Below are experts of layer 5 (counted from 0) of a mixture-of-experts language model. Rows are named router (the router's row for the expert), gate (a neuron's input weights, with its number), up (a neuron's input weights, with its number) and show model dimensions 64-127. Each number is 500 + 40 x the weight over its row's rms, rounded and kept within 0 to 999. Numbers have three digits each.
Before each expert's rows: a language model's description of what the expert responds to. This comes from a sample of Wikipedia text that the model never trained on.

# expert 15
What it handles: Measurement and digit pieces. Units, coordinates, inner digits and brackets in climate, election and geography tables, like km, mi, °W, (55.6), 2,688.
router:479460442531438504502569463499421498434539529470515442469521508389496494504530445546507524450461590469462461558524538442481471461612521479499465484441519494493543408423536494557482455485523461
gate0:476541549531513547519560488588499541465554545539537465523562577548557493474484516511465464502545523514523513476420477522514527483482525430548508542435536566488569527451520496574534473450450447
up0:469516554460482554512407541470529495528449544543505476576478507537481471462484462559520459487592585489447497482558476485537474564468574500577543393485514505468523488474519506518533499576524507
gate1:509396567516537493569485506459508463505493496606462509449490542490479513497517507396528531530494524542524516459536506510453409547501548575454536531563416512511457398510448475532432568528482502
up1:467498485479533601542516507452513497505534507584444494490502498464503405561496529448534588503510394516514461529575508535391498451541485518501425474546463560530480583479511516503506553521514499
gate2:531472470423530490526554544440532501505556492576513538437531474477504433496560566397479453537516534488507479499493542566478463474494563556428523499530501475500472515462500499433512486472491484
up2:485515505509480472531525525518510494448464512543406510552544553567478425560416475465525531493468477498504522592473518509481499456460533434579508531444473514512528457559454408466482514510511522
gate3:497422496466549566456479472512479524479452464470510544544579455498534454497495458543588491414495447501505504450553497523438510549494494481551583478465503523439533479457491533489541541476460473
up3:414554507543494465550532527521493559533576510517544489533450496486495559537477496467434470520483476507515434530427495517487548534552523512453469460527466497479550543509450496539487524455450508
gate4:536483444499479489549488550501548560471464437438499514542491471493489480539517460477544523491507539483495514480546530474537516504526512426465508462467485456533499561525491476528519468485461477
up4:431476524549473456527521520490448497488491534431439511484535516490555545549530462496459552463546464423530554494473457549585544533464522510530480423447506552434501539521451500525509541510464526
gate5:500446497451483470512518412530559529535497545552534514436511517559481517517483468495444516432490550467463504542482527452522462497482519393465503470486546454510555541510540505456572544507489503
up5:512463452473483445447452432470497495493482473528459495463469595558580490512527482477432563474507530484412434539490465502564498503478504483440481535536535468560522494523515431492446469522489475
gate6:507425522498466491448489426512443472532532411495506526493523520539551513561465544495476587474592495504438467512501488537509495506452597532490527414456514429430484476539460470471525529520533439
up6:472539485497518534550567500533581547494518544559616552502511465447553475523565522481589446471459500497559505449531477550439512521514473522594480480518496528513571480455536588506457501497476485
gate7:490549466548493533534460507494552504486546500478486519536479572470465496448519577471497488519568442512456457479494472520498554447545522489467542556470486460504488527491529439520441465483513566
up7:489510474533424471462454580475516534499468488507462527503485545495546428540535514455492574417558488547501523468458488534464485463466485444495403486489450491479463515396460466475539468462419522
gate8:590469490472437497469494540447451533455511423541518566477448544534499454522432513492541499525511511475528447534408482487389474505558490482484526510446543469496529472453511539485461515542534550
up8:497528544446492530513561470561533473478510477491562529421518458517458456517533520519463478513568498535550452487524562474505449414490421481586510505491477519504417488491456551560530483552488483
gate9:477457497504470424493497449522536493466520486558417489540525532507485525478535515497498484452606597449550507610522551501507530456508495483516522539554440486413499456483551470508478474578481525
up9:501453481474516613501537509483518505545511468546491428471433506448500451520549424445602561495535515517474511488420457500478572499479445412482546439501437512438512563505457511452538549477447571
gate10:568486535552506543460508517469557508471488470491581484523534476539562477518496494531462508566531552566496524525491521562532525522494528508416536549435518541431465441489504480441502449415489529
up10:533483524415513495523461507570459480518488479559527469479458544601564447430487489593561517549475538494527508477508456470526455477538525467498492431463449511436529541466508550576566460549509495
gate11:433497525515440541481485580517406451440547478481537468511419483478584447397524439513464522506590506546493571537513493462521444529493510480494525551507458485495480432521499526466484492462511466
up11:498507517477512495557583511529548497536536495562586467480468534420513509525427428481535532474542470465547474602527502490455457541510455523582461425529547489542468467461502537535499518482524539
gate12:514518509479483552486477492448508530488555460542450513492474541535528487504430494530470528502433483495474485503561510518500503505437485499494457492569509484483533456523545554481437526494520505
up12:498535494555535529522412485541510437437509516514570512452513525513548521569513433453476530557454553449538491530534487538476474496460506536491447460541455551490485437496510463446455518567519520
gate13:482531534492546517541532494513499459483464559547454516437572473548443501446548579471497494457505472554465559505507451490492560466466517445497457546480544461501443548504484516414524458545404566
up13:514575487547521506527517522456611498455500405571477468493547536434547494516527469600521497448462476507572537551566464497457535508502466458568512460532567520446540544549483495470518565545527546
gate14:492492509603542522493439509526533443477558498519495514507518534567513458545509490562464454473561571451522498475512514479551545470596578526579489472526540480494483481506542434451449519508565471
up14:483524508528408472541515459527532532478494521474539542501493492602529517579473516507492551531570495469534515452519544474474528486474484442604541478525441498500522435472547472542526531491482418
gate15:484506539576458527478440497526548523528569491559515522397559591467495514536544512489478557515546461471445466504455568471495455489491465567563473492553484457482499516558477473490469490484531497
up15:486528474551563510536440508386541518494500526503526533518475437508440513526483431460494450484484512516502577482502444514488486474563493467459494536508522481508476528468520538505517521531567561
gate16:503431535469505541466462513466530513557535505489597528487461454494537484491467498439498531464450488450513550431537515514465538517531525584511466433562501478551485493511529532522501523461494493
up16:566561491494607489490534565515496463474503464542500534517519566512439467482486573495482513483593526523566454527480567511485556469465473454483553504533526417522564544466475478458543510588485448
gate17:456570477448574524520511454463578503463504493540435537484572451533524468495501488481576546490534528497542476537541478462461438483480591523513477574503465480553510532527542546505467559534492544
up17:508538536538514506491447488464493538505511493490531426557466521527476506569547443514476486600488488473521477535486588500467500460500385491498516588537528451442565459473503550535464534555541489
gate18:566449486545492547495561513506445475463515425477592580425517569511511589586437478487500496468503496463510523512473529534514481430491456510540477493466505442551505434447456499542405516467548569
up18:486470476542481443557534536533452492520538487515474508575443462559485466479551491491444472528508486458504462524560441453433491499522569468491450581504459514466494471524495490447513547494481540
gate19:506567564550467509509475436459482540445591433513458484518560565530507519476504533467500476483509444547538428484510488532508553493523414624499444496525533503581503472522509446529465547489481466
up19:552508470487474484469551476507483537432507577531459460531558436462470507464476541427485474514480594410467524520546537449524544466476497501479539561454507476549546459524556446487536484449546564
gate20:488528530487434531508466468453515533459474453530419485583557531490468449563548434493469554527504495499485492592475503468462423456478570501501468510482444537495497500511480489575422497470489481
up20:516509421499447469573569513553446547516526486452482499479590480499462494449545520539462556497434429527558542500469524475518530552514506533519450497510440543463509488522459460497526497514453424
gate21:541461477503476462492555457534522499455454476546547512498531582504499498485490459509504457377485577524492539471514557519532529448516460477583520491440434494521550464443507444541510503534494528
up21:437519570500519580493512447453442520539487511463480519551465463563500540466513467431457517605545471558541549482417473516505562524484519494480466519516476533526509532561518501531521540513508455
gate22:524454559469508520488441501481486473508550532551469482548455470498544464493520541533505527507524559508497472520434497506491526479505522505493509488465463536490507486547499506523481450504518498
up22:461426581556543571537501454477497437451498510551542532499477507409522540503462462469597501440478576517541502538486495470565453502470496522527544546451527522455508565440497540533540481487454545
gate23:575493493498491443510519563487447519548542482411468524472527482486478512469520520426524566471479489560510552554502550477459469474496534551497509487474471524522450467543564435505517491449488485
up23:518499492526482557528491520525493450542413528454465486475521516547481496469495536508509539453512479568523488581533498465445450489432455473556517492545439469494438455526487499548507434469452484
gate24:460506527519483530505473504554438466434517534485456471466505449446530487474465529534477482491519431448490613492460503471467536463517543493566470511523439511502481464511534523490448486553548488
up24:507541608476465490441446484518604461476509514532512451460448474492479548477481473503522509520505543502542491522487499576468420507422466522572551549531485566457500551523525539495498506441490549
gate25:462558508494523439490472476553416434544551585524477449503520465553518537517473551491483498512492464455474507479511462489488508511489504467547429472477552551505538482560515538471535462583615514
up25:510497527446425541478493473478424535501512497490445498450469494477504456517489463443498508434513476565497557605494546471407561450547509501509466537515506491560461517564466543527443563480460492
gate26:522444493474465500467441491470469517418479513459522459432503472493487455538463534532459495467429513504544450513546473456521532490494553485531472535490556543524544537577443432462485488527588521
up26:525526445523521574438561550496600490469466449503450479426455471560464511491516567479550444494569455591427501462542492525539445536514579413473495540461446482526512505482475557487549457488510536
gate27:480570490518512506512528498473470463501521584514495497493540488469491500563545475539530577534493523488477427471448566550535540532480476465516477457517471473546568409531533458482489541430527466
up27:570564480512542499523462489532514576512490465563509529468535460496502454490542503480526562536513496493482452446519590571550554480476495513476494474486469473550527444558576478435483497477519480
gate28:487460537556495440413479511504539462477507454464492470478531510560520542492539478619515476521482403505470502544464514529503545445545503565487533536494507515480568451395555550505449462478504497
up28:518512517536470383477435530541513481550536443530487482440542549484547514415490536557463437471483501564473528575527567451485450386473544486460523529496507503550539470442539498573443528481584499
gate29:525454519502552467531564540497462494463457525496567548454522535532565549525530493501437462560448487464481508463576546475510484427508566504452508501514505450458535483469510445483503559524573489
up29:454511500486543559529516449456497476561483487522505580537476529549540487470473588459533495458535452455536466561508450537569517434492484550511552457467429492476511481478491514490464532481533479
gate30:474482441450541509486456503492509539443470454503497458542533528496454566493570518579615482430542525529479467461535545509488474516496498522501535544503514488478535506435492503478432545459530469
up30:514479499552482462422581541446443539547480566465502539509470489470514525548488459497486468480483512445521465484485554484474504546518542483501450462455515494448537529538468505515467486545485540
gate31:550497504469483523485457524539425477560467485508537517512427562485534548550573440469528510529499503507464505465443529486531494536454500488485473506486464532457545440467469464530477544522510451
up31:555449517521487469499493425492504477424462475572488509460458465475556518526533454445494517470498480502459488504419493489490484482576468538527540438544534481518501534509535506574568514458464471
gate32:446517464474497444500572467439452556520551493488528523450484567459496558474520466480463448536525454497508461525534553523448467515481555526554495494520497531522521460512557497583521598536432473
up32:498498544535546599480497501512577467478491455510473458523517490541507509527515540502518504453484532534521523429499503541539509522479475519459518441555562535443555429515440524449448506433576468

# expert 27
What it handles: Commas, coordinating conjunctions. Commas, and, or, but, such, including, and object pronouns like him, them inside running prose and lists.
router:488434504521478541463526518530490542464459553527511509536483447502433478506533407524545543495442455529483498493586526583490452544487516448472569552464469557528449482544480503470273440490499516
gate0:509511539515531574594416486484473533529496501481466412521424535553536469521525427489451565459457480486524441571505460524467483512481424493540527481534497518519533526478456510490457443567436530
up0:462517452459543502420558522453547471488496547450530556502527502459492536451509472490553479509588469464449571447505477506483512514421561451434559523464440440451520499502531512535598522423535488
gate1:536570486479561512575484493524531505526484513495475463568532598556546532456460545540547536493472450465510534434482521559577525446418473534511459485552485520497479532492451434489508455461528432
up1:530475534474478569503457532488519498453447511497472566546508499463511521541530517446521521494488505491550453465442541498548490524531492489554518459536552505474530497437529553529506452511430450
gate2:503474503487495497566482460433524537572509501581450529525545497578564488520448463495510431499459528498466543468490483529502494523466539479512456543488441495500464553473493470491507557519540499
up2:512544426502464477484555530497563469432545583564564489582487519449511456551490529547461537490435545515525534578449509463458582477551512495525492484555511488472506494470468532528499486517518455
gate3:473539554468514505463507537521492475469438508503523501539454470455398496456444460487522443508539502497491487474452549531539489545523558568472489459492513508506537467405486496524471510487472457
up3:547505501510521531464533509551498553470497485545486453498518509505487484499434496485492481486501509499568449477518477545505495520478504521519445467588562457485501459513497503458459421479512462
gate4:467465554480519490540528524505492493494499473511477515530463567553592550584578498466501501557442449474493435495586488516529523426550489506488484546495442450442454492493476482452456510441435511
up4:535560457504497524452444476485458543492589537515515534495521595514430561484588526516473508541482463519465546498398455526518512545494511533429461472516497506559488511497474530479553502537461438
gate5:466511449504510563550526546519497501451511491503495433533468511556503480527488428477484497541522500508548533492559524501532590537530485493451523433514484508540518550502451458501395431498525467
up5:492530517487509473486503506424498524532469542473503490472514539538478540570442490608570450515553552446454507493435528517478436512425533498556544476554487579475490521472485476509579507587499596
gate6:491551535549610527423467508494560488490486497463517535460477559513497475527491492474422548502470514484535504463496492523432566480505497466478499505490513494498494511492473425419450503442458502
up6:469489528578462473510460524502450528495445544438519498543524498526462558558472507504521521559526527474485520446540508498528488544476476506466500509487577440600423491570469564489461513440502531
gate7:463417435419552493548476487416566540522542473444408554512524464480510471524523523478576526538520433575516570488524506531580553532515516438499554471543499455485468528550494492499465475504515512
up7:417505455538460518549535486467534464578499467484547527471479520574529528421526471481521482473500485444472492513486579472493502419458548477464536528447407514548516523531596531564491515521540499
gate8:509462478552512509536486503507566396516474501507503498494550492506456553512417440502539511553509442558509538491504548534555508577485491451558565495481476497549434511530448496466479493541579542
up8:515528539494491485561569471586478508474537469533559514465441477566504451503499452530550435496513538478505572518503527542506582396478489498516486534570483462505507478440528500536534552529494454
gate9:475570550538532491486448495499532529526455500550475454554516531565541504489540531552469509536560550574491455538542537550586481546439491477463496487538569516480457523516488503513428481478487478
up9:476517491453463509509512535481480507535466518567483503518517485573464507537425512501461490488526506515491506517488467473543468405546485496479420523498443549537515527504480522540489513548446524
gate10:457564461412477473489508496525460448552481563481521524546492549448462486522464509476522450505528452431449526502429462505452527549518546504469523466540456471434419497447519483465411501503495503
up10:493433458482496551556544487526446478550476553471467508475570537521462454484500592448505515448447419467497445554555533523464491512527533531482416559447466520497525455504493488456473442457468490
gate11:477518521504541444538425534421568577470509480540474518528466469478469504510436460553530451538560532579489494516544540518563478478505453485520572457512540519567489502520525442420496486488453410
up11:524502465522522455425567606489562542472510553526501546494477515455544567501556572532527523462453475499508510419464481535447469619490537534555537545522499476480454447485524494428450533492498492
gate12:518476550512563498460528466520528550549481481497491427460499504491502527470523483492454484426467443534484546583514490530505511487572474522472497484474493564520483552511495528492515560513517542
up12:477560497523502478563567508520461499448480517463524486497506461545497506482565464554551449550487572456463472519464491534505534442482503462472490501549469519468570445485550516521539451508564495
gate13:565442460536532541507469455427509574560522461510496464501506444451501459459524413506471524566491523539469495559570520535481534527433471502482484486453538499468451492498504477497448496507445544
up13:512437458535512509479543465456466473522488488497458510487551521496522421524533561523450533580525488472466454531510499511531453543464535480517573489550514541404488479454546508480473448531478430
gate14:530509480480471521416517502537543447472508539505502521532492545549513489445517379574517452481420519510508472571505599468459483452460507482470518534531424494493530492519548531541446532481518384
up14:465581428495476480592500477467465477584514529438513494521522455548558515597508596546482501432530479523456542507464473500495437484537484457469453474531485509398483434513458533559520450468504493
gate15:492549526524516424464496560566535483522475469523437479509515603489484537545523528559482476403472489510545547454554561576573463504448597537443540560441496525546455432507481511528531473443500544
up15:459502500494584439437490524490517590500474455464500508495512409506615496446559493492452528545517484490547494487476461497525470495488492537505535475538460442548520497471462540574481559520500471
gate16:548466570440498510490496602516556468459536458429479590453556519562509501454569495530521503499479516423544508579521543527510452435536612468493486560514400473532447491558521526590486512537511476
up16:496511451468460512519490499472440485452465519523548464508475463519491459471483506433501496453560477503468466522531565463454480531451449477554393491551458485435523612532513552487593468495540441
gate17:484521508474478514485458532570529543468440491474445481476442610566483496532524579552497497498521510547467570490506471479495484465471573504518451515473458508450453486468433489471459382446541419
up17:509512493496473494475539493446568463500483497507498578469512440500505524486499528519497499529523491475531482555528530484478490494523551501446451563567505455465469449440442481483530511532461460
gate18:448506496527463482494514483500562472475473513560550521435500558484467503500451448512513522519538553456416505526484540478530513532520544517492429501543536458454477555389531464545510452547474489
up18:473543530467532480491468544546513454508524505466483427511512502489515464526462461495518485492436357484516582541424441492513544464474447417471552441457454478503546513494482461487513496471443484
gate19:508578497531518495494539460491488487502564559517478532482501509501452453501526478490516509520423492435466398516515411436491524507539574456509400459581486476522434559531511481583523518531541574
up19:518479463481454453509492559515525458414477437456559545546566516499537532501503510492462486491408526493541440520480402488491537511568559551519472517477493556491470548510460512472473474469480468
gate20:485479558458464483504501514428538444464513604546525529505478529512565480514533491517534513530476553531463478514500460492496563547483501499469563499525474516483455536524511461494446481480548508
up20:517471528488468465475449507530541450467414564510516525521470534414481518461520556488581461530433509442461464459466518482476494423465493511493563514446520478446499448483470522534468503500462503
gate21:443506445501543444476419488500560500527467406504439562453507533492502517488455463520456473519470484522564544429459483533543511461463475476514512521537476467587466476497510542484492525526512533
up21:494484544497442501462527401444482557495487562542473498477529449442499547484606521526520430458592578503495469512447518493534558484503542505475499508529539537462558504533485526532517465592504489
gate22:486540479553518539511446550502518437463486538511448505557505526483568477463510548516549501544497498446462532402489543483522512445521476464611509481486537531519495455478548435460492536459479414
up22:479556541468533438584464505532500381498459523478620510492501578543520544594465418488459480498514493585484504449485525561476465448498416483507530470467507451509499501452422537469549488562513506
gate23:461430571437465490522490486546460531410486470534465501502485610491506484475531505479478541499489505522575551454538499585487489554450600572524497563405441522404514556513558556523551518482551500
up23:451510519408505490516553505536488515589558532502584499501451557517522473527510481553483496508473463472485556488527445495489491434596532509489445472385443547522433496518537499470432500551506451
gate24:451491510439471454519468457499482527473531436458530503508501456458503558530555535517532521481540478579546477539511469464511538532514470479517526488439460545433554483545515458511472515540545470
up24:511488485507458467492546487523455588493585454483503497525510569501578498487537495563521437526442468505516448527465504479534537506550531499524530495480516552458485535536533554519527523418486453
gate25:485493540487511577493504440571477485567467595509524426512402492517449544518449498511468535472523454485505492440474462523491491441488532460506527473522447531501566544529458466505432519535497527
up25:477496543458509434467464482495500521466505433510461586532541503461464486469492457553488486498528509478544490544513546441484495523525473492449444518436554527496503506513538546520529498448455513
gate26:479511482447399511480450572399451561525430484562451504461461498500499533511549499502509538461515521469500537488499487520498466562524484615452496407522496559513439519484536522460489497525503477
up26:475467500467496509418485528446464468519458533495528550532489461472423491523451446467522465491464572441514492514497547480457479534599502551504518380463463547506518496515508514519545436522501471
gate27:449456503418509481483469474483517551612451467445508487511513503499506523477438446552504440540465490450484445528564523476534539545469465520513521538542555521554475567535501468506498510460507601
up27:533585475469507519509517492470509505445558465579516505494502600501455510518502508534532536489484537538532541461514419503475506503479455505578476473418485462507506542526505567554555484479468482
gate28:535529476525475531438489558555526576420438618511513499506457484525416513475517459538507546494538447484486490497562458518526453582478485512485503452529498443544438494500430506479550499465457487
up28:492475496429515506503467499445445426518526508461495480530533432461509558524430466493524427479421462454548469489439436476437540483510428543566495456495493536548532541474507502524508529435458539
gate29:454454610478538541438459440515580448530440469477498551524463571481497510549506503470475547565446544522564483437496524488465514564484489553521449494521551524550437556516523553496394498516411437
up29:519598527490434517492487488535547481520540486515502427511528563498488489466513505572436468494508501488406567424478473436481555540445625504517404483518458482496506442479492495499542454392417474
gate30:534416513571469533469482428493503510544521477499443490515445467455452452499493470554574534558560505487575507594508549519527483548475515488535582437564476581486564505498498471438521513486524513
up30:483572470524494543517543499502500533498546489424486498495490505462504524411606524482531550541535499476470481537436499545507448524470417497480478436499506491489516488486457515519496518533475498
gate31:446485570595487556481495493506469510533532500500500498403408503564465493522550551525473556445519444451545481534554493499411442504448563467423511543446426458515452546457455525451473514451523523
up31:465534494497469573478454520524452462501456481569468534440413441530478425463504492477538522494558483522520506498500434521444420549507531493466507518447514458530450499522503493538445467536483514
gate32:514505467498472564542479441614549527497471508518448487551458551489520498593514452597572503479480500383454501514401505518509496501478441507474551466503521411581520493554484418538411509522484473
up32:562499418464454582542487410508509530478520487485447527512483464518461541458498509501565498531542541475494535528436533544524508474489467539491594521450508426523507524531486457456482487473496451

# expert 13
What it handles: Surnames in tables. Surnames, name endings and the pipe after a person's name in roster and results tables, such as Jones, -ović, -ová, von.
router:470513519493480471526506537474452600432518531477517500453509455411460548536555435462511522481466517489521496516520563525397431484488473480455525454491484499454578512474489537481512529507524513
gate0:538499497529471433474493526478463601491457518468475567509494486464472435483463514498472481539438547519509502488503466556506499571502489465550474505501515480528463572446497461505526459567517464
up0:541483480472599474497488533461473436476415504497508499462488471486512457484478488531451500467496544484465380434468405481505590504435523408464528486581456544525468516546552492483501485478502464
gate1:533491493552436451484496515452558512519536514501555511607472476471511578572561544471455531512465487484549490469507491487538494504483522438410502560505527452475466475429470538562523550456430457
up1:553425437409462572567406472562544473510546428520450554500539571507530538511510506521535484547543622433571509493465502505439495496542460586577499536481547553568588472495474459530511515463555497
gate2:539512439471464446473517507473541499440487481461466589473454481431512477458466478456551436461433488473459512537457547499542480529446513490499474515505517509519593503423490602497508517522421489
up2:507492527482483578569478482486545472499486497502510483459497516432578515455426498510547571348478398531596479427510468445505539562519474469528456478539440472477518516462455483479494485512438464
gate3:459469526475460552489488492508374558488440502480474545531534483469508474459503525494479497519483453501541563524583475580472498494518448550542497479518558475565457500506515509475484499541496472
up3:499455577454474544450511428475377497505531442526471543516447479531466519486478406481507493562486490441572494558484464519472447556488490469422468446527450512485450461474551471525523476531546533
gate4:559411446464459566517507500517512595525470509485511516497467487490534521542505520508508518485548521517525623481466508465467484491452457490537476431471452468498592479551418518468555572548476541
up4:458567446465516487493530433509451540499530411488466481452523443472516534478477497525432536448564568503502491437480530447523500483516552495527554551587544476457532499518473478485483513494514465
gate5:494502538510498466419475467423462500456534516525526508545443512486554553472548507519555533477516496483475511527494491518498492508524490508502495485470534494520457511485572521462489556573583513
up5:488530552497518465480462555538449471505502574545476523499527579437481511519547557553564524527534475550554464535493495501488495531520474424454538570535433567528496442505469484492528504524478494
gate6:507532529536477468525495510481493506449450491469498507505513533582518582584526565482488486461535519426433545441464487511569541417500465547527511507502574458548558536534439448453515518550481435
up6:538452482467498420492470540539500518429483488553564466527535456542502467504426577512526479540461512558481529422489565468610539494503506416530457517457505474531528479503470470446519489459435450
gate7:456453451556465493522577478494499460526430472523513529462498479536469544541516464467447512473517469541466493510525505432491539492466436583470551471519527491471602501511532548457532507535445551
up7:517499566486444486451485458511519508436615516469480489512498517412448482497531488557468527476533475443478555509485525507440404459508520470466453539548484514593420464560503495494467475455568490
gate8:499492538478496534407473502453541494494561511556545520460517498414482572504564479509447467486447528568393538473579550459477484487504511577474518522577547508471446486493424465506496524544542539
up8:515484427508475539470524540461516523488539499525533508496530466423506567433468495461492518435514523490445577463532523434510600488471512552509443523520580585384440582482448579514527475529486539
gate9:492494508471513511430513465529503510514507455514457453472529543565495537464517472489540467555464502507511503485523552540448556473441460549474527525510500488608496532437570495510466479466534476
up9:531554488510472453440498547500444501486499477500547589448556478431542535573548589485495513545584516530538434492569527504577521512546431553481458501539525514447475556479465486522531476529510451
gate10:530569490439475541456544605523436433539454440489487444504509492510550506504489550513529514507523483485554576439497521424498492503484504487509473466513513488422564519536496504514489434456451503
up10:483489430460458509547534544512453450486484419451426530464512390530483466542497500468553539503539457550539559501538555469550523500469501512577517440497451474461514509510476537535496460482529498
gate11:455499519494540529532591455436543583413532472535470438483453500422441456530523468457530559461479434557533477560480507440468495493535466482515483498508594527447527499500489548496517472556515569
up11:509573491426545533549521466410547557481558480520473458435476566490462437510500510437561500558558470545574470551465509526444431500476476543494527419469536398533517509498507497557486493558540495
gate12:391513527446534467481490480508517513484443496517467493565486427436525508523438496452483556562501477528504525543488498531446469461449495485544533451550513584485529499562535525467458455474584437
up12:435487495514508416512545542507508473484441471514542549492593504514519489535503560512488470434488518505555438514476436476546567554536462473455489464520502413473503521476487486513512489450449486
gate13:469491431612549480527480560475488517476467471429435551529492516511459477489581526503514464523542486482444562512498499442494476532505476515462490531425456483533474481449523487535530492561436501
up13:471492530525462503527477487465549568469514532499489468586567459498542454522491506505522555516577533497461541510507435484452550385459581483539459446444463523500488520558524459529515576492471504
gate14:551465512418490522484527455544570495523481480518565470523567537505488515447508568499555484494476500561483493488543502566485460480504435480517510501507530432473518572469524519488531536476463500
up14:464528520561510458468540470547467552436542542497470436540433537526532543479483522460551500547486472479495522481536468548530461460515453514439470535459549504489489537511579517490477504494544554
gate15:542421510484521512489533465506488559496485522483520579545564525455495550509528484492466489533499519442492534409458510470486510512453513458510504450479544484531485478513496526473489593551481555
up15:510495571536536521440503490507405516484516481560505568464456504542527514479575495450477529526468497498543506432497519493496584495474489550490467415501471479500493455545470564529553574509525490
gate16:466455489474481539478459543466522432478467454432504469471486429522478536460484553512525571483463468431534513499552457511518513459375597559539503473451528517438484550541402478443533508508518510
up16:534453544542440445429410521480483431535544506512468446532515487504530555581512606471520479469502519464579523438546481484567545501462487558477458502382540456435450474523459470530446512480522552
gate17:424482487432414441498536494449467501507479493492492496461448518517551547563482466431536484502465509524525567490490492491513439481508486465550508473542511509520498491451476507480460585524481515
up17:496472551491466455582487520501431562520414422545522559511510426440479506494531478508505443497474530533489472536460483484474447484497481455450524460510484528493553462509530571491499524462535490
gate18:536495450464467554508483469459556549533513487578438483464478475477583452483518513490475430511539479583514485481572453466500477517501530480490453533476484447508462493437463512458512502424446519
up18:455538501513452448487512516511494444507547513515501522485487533527447448565449517485419505533491467432495472471423534508510411553452445414513450491487502433516487451492605500441491484546497451
gate19:508494519554460489450546471538570511563528460530552491514503582483503471540535499519448544497462444494484458509540507525549498535513562517478428529527540484515521490459482444481495522465482547
up19:570502479531524450478562507483472504520510540497508538515509434511432507497490552486531551429530550424472500475456453489422536503545460415448590492508425537443516490533531570548449480462474466
gate20:427516468471526434524428558547505525481504528514481528515479494508587473445491469478530472535577490533518474468516481592471409533418441554534475545445446514507504485510459525487448612531490432
up20:542423548463514540527500497482455496403446450524515514455569483505492525502561534510548515457459462516486540527554524486475403492510428445483438451530455476446459465472533476554547427497511507
gate21:510467528437495464447537505454488454467522462538514481465522530470425491485512543506480525502530475520512482506602563458451553496477563421524496482507425451470498554542514479499473516477523476
up21:507512487556510585509555481513499485438485473469466396507493567474445489474449602469527513436463422489503446414502567512531535540486495530533421514479501455446517492531431512506490500504491473
gate22:526501525536466434484437477549460490535551540575440536510541530487537524479512507552485482548482439465523467473527489503441513514545553539494463468523444549489438528431556509475490532455523479
up22:474464531495573450442502509427462452504443473492426450487485503510491564444506529493455491516533487519554446483434480507473484490489480559491501443472476469434562544515605528512463444554560482
gate23:484509524510525515526468521463529458476572522498499475559445452428505480492560500418547491522513527420478498481502472481420530507474467476510439499456506516469552541516488536543516471519482497
up23:501546523509477486501478573495499485420483495485494520522482452482456510482542510497497439503575547456568524448514436508541478499544458494477448488437511462499544495451484498446519515471485449
gate24:549449492508526510519496459512447490479540463486485465462454472471474522533552490487456488548379455562537469507484440505410525602484506415482517455587399509482502533529482570424512522532481515
up24:476492515469495510497526559530534504494414527481551465507470510471450466524491415516522478492504432540526470504487438490491610546520501532540482466490493405524479497469490515510532474433450457
gate25:480518461501455527536459483535500525449539512497460501537511409494528465504498458461434481526518568434456493555543518607404573471464502532507514508477508461457479493561494466502466548522472473
up25:441461483490436412491437507510468446424429517508461529492550497548516488566512573449561482574421501399561484502525458514544521541437549542415452480435543523498535472461539472513506489464477516
gate26:529546441518451497457480456565456491531510485597496495471553511536441440480560527418454506555476492487568520443480534446515558560446487476474450559561537523493523525504452538432507446502518509
up26:457513498487475513464524464536515516498514470543534430472511457467477442538545536440442513527584519513519551500539524500413512548490538527493506526499610511470528512508507557452521546441554594
gate27:417493519494452517523507534466509440436448588485460424548482560450462559548519474528538505583497497450523497527464536469469447499484435478466519542440491417492516508517498510520479529581486492
up27:428550450501493509529482565531549483533479523438484488519540542427492476474482482474503500497494432467556576440498560475406506489530455529562503537509452399467493510477505455571512503536494453
gate28:552491534469581493443516465482458466545560513504516492478524421500468485485511529443505430450434489461488477567583479486470523419465532480435616509474494457595470458524525548449502448470574460
up28:561412461451440558515512468514478473515449441462531537522481550581487517470530525560551442438521532498499518470485487537535442526482531562497503507557492520521535521532471498514504542486503536
gate29:501503479407490547526509500524472499509458479547558541499452491492589599537537552497486516443463484561487572542513480440478397587539500550537515529568515503469499520555528510490535502423517489
up29:544572491445498489538577532495502541485466423503583550570492529444558499478482441495492561468552464468522487555492458496523385486559488513551503585584464565504467517527596412507516444530592499
gate30:544547478539539588502458501452444549437579537533498507506492532440547451472538476473509546491439491542536454493511499509482496479457468512494510558509530502437431540431502446458456514482496444
up30:507529553474527520542496513496502506494496545412424546468500556399498548455484477526511501471458483547472488600514490498486543496514559428429530488423436439535534522507426546535508513494462468
gate31:439515537544556468492487435550522559490462473453485516497502607488449449507476454438451610534485477493475476494540452518503525432400488541544481511485454515503539495496514469485526518450472424
up31:548519514539473520469536500457485493569487562494521506457441522549457444540512503493533496481430533496527479473520438478471508526505571495476466514513466442497508487491512476488541564516513489
gate32:486510522489405514505565523517561536430480515463496499453523436519539510494534481476546521531488444554529526458490543521456544492499514517523470493509513563478506540496467469516488549508436498
up32:548569502547572519485469480450476488475480531549492576513468529539514499573489461483485489514577521538533503509490529506491553522502494532480544559472578498483524516551479489540427535474519506